config.yaml
n_layer: 19
d_model: 160
n_experts: 64
experts_per_token: 8
d_expert: 32
d_shared_expert: 0
activation: "swiglu"
moe_layers: [2, 3, 4, 5, 6, 7, 8, 9, 10, 11, 12, 13, 14, 15, 16, 17, 18]
router_score: "softmax"
normalize_top_k: false
routed_scale: 1.0
balance_loss: 0.00265
balance_bias: false
router_z_loss: 0.0001
init_std_router: 0.0183
lr_router: 0.00103
n_head: 2
n_kv_head: 1
head_dim: 64
vocab_size: 8182
norm: "rmsnorm"
norm_place: "pre"
norm_eps: 1e-06
positions: "rope"
rope_base: 10000.0
rope_fraction: 1.0
qk_norm: true
attn_scale: 0.125
tie_embeddings: false
parallel_block: false
extras: ["capped logits"]
init: "normal"
init_std_qkv: 0.0743
init_std_o: 0.0135
init_std_up: 0.0743
init_std_down: 0.00602
optimizer: "adamw"
lr: 0.00341
beta1: 0.95
beta2: 0.99
weight_decay: 0.13
lr_head: 0.00923
grad_clip: 1.0
warmup_steps: 556
schedule: "wsd"
decay_fraction: 0.277
decay_shape: "linear"
final_lr_fraction: 0.02
batch_tokens: 32768
seq_len: 256
doc_mask: true
train_tokens: 257000000
steps: 7844
dataset: "wikipedia_en"
Below are experts of layer 9 (counted from 0) of a mixture-of-experts language model. Rows are named down (a neuron's output weights, with its number) and show model dimensions 0-159. Each number is 50 + 10 x the weight over its row's rms, rounded and kept within 0 to 99.
Before each expert's rows: "comes before" lists some tokens at least twice as common just after its tokens as in all text. This comes from a sample of Wikipedia text that the model never trained on. Tokens count by the router's weight.

# expert 24
comes before: "\n", " The", "==", " In", "The", " He"
down0:63 24 48 49 22 57 40 42 44 44 51 57 61 50 50 50 45 25 41 56 36 67 55 52 72 62 53 50 65 61 58 36 71 38 48 51 52 55 61 43 61 35 36 49 61 66 38 57 56 61 64 61 65 53 61 48 66 49 72 47 56 23 41 48 49 53 56 49 54 48 59 63 49 52 70 50 38 57 36 56 52 43 53 42 46 56 51 52 55 58 53 37 44 38 60 56 41 45 69 45 60 45 55 45 40 56 63 42 56 59 58 59 44 49 63 46 52 50 49 40 45 46 42 36 33 48 51 33 44 54 58 42 54 46 45 50 30 65 48 41 45 56 61 42 64 50 35 60 41 57 56 37 46 71 51 56 45 46 49 52

# expert 18
comes before: "\n", ":", "|", "-", " ", " The"
down0:71 56 72 50 38 63 42 55 59 73 48 50 44 42 61 51 44 67 49 57 42 39 72 54 64 58 50 43 50 68 37 58 40 57 50 33 67 49 45 50 45 52 49 49 30 50 42 46 39 57 69 57 48 40 36 49 51 51 43 36 64 40 56 51 50 54 44 53 36 56 52 66 48 52 34 49 62 42 63 47 54 48 50 64 40 38 42 39 64 65 59 60 51 57 37 43 60 58 51 47 39 36 31 44 53 43 49 46 52 56 47 77 39 57 51 39 44 50 46 42 48 50 56 45 59 68 42 59 49 44 59 62 66 65 57 54 44 69 45 48 68 67 47 61 46 39 59 44 39 57 49 65 56 25 49 52 51 65 46 39

# expert 14
comes before: "\n", "|", "-", " ", " was", " also"
down0:38 52 50 61 51 63 45 45 33 59 55 70 45 64 43 25 41 56 50 45 49 53 40 46 57 38 36 43 51 45 50 61 53 50 60 42 55 31 53 35 57 55 49 57 38 40 61 29 65 35 50 56 44 60 37 53 47 65 40 38 35 36 51 53 42 48 48 42 55 57 54 49 46 56 50 57 25 48 65 23 43 54 28 54 68 46 39 47 42 65 69 47 41 35 56 49 40 42 39 67 54 51 52 46 52 53 51 54 48 48 76 54 31 46 39 52 57 43 55 50 44 54 64 37 36 49 52 63 45 42 50 57 48 40 49 35 57 45 55 58 61 66 49 46 44 49 54 52 45 51 57 38 69 65 40 48 38 76 48 46

# expert 43
comes before: " the", " a", " his", " an", " he", " their"
down0:40 52 50 60 27 58 60 54 56 65 35 55 46 55 50 32 42 51 37 53 67 49 45 51 43 50 55 57 53 68 66 37 60 55 62 70 36 53 45 46 45 55 60 54 66 37 53 60 57 68 52 42 39 40 47 45 60 48 32 51 42 55 54 49 57 39 45 55 57 56 46 73 42 61 42 48 52 33 48 57 24 66 39 34 40 58 61 70 55 37 46 54 34 44 46 50 41 61 49 63 58 55 68 72 48 44 56 43 57 65 56 43 54 64 46 52 41 52 47 51 60 38 35 63 32 55 42 54 67 44 49 55 64 42 50 55 48 30 47 40 51 60 62 39 63 69 57 45 48 58 61 55 52 53 55 47 39 67 52 58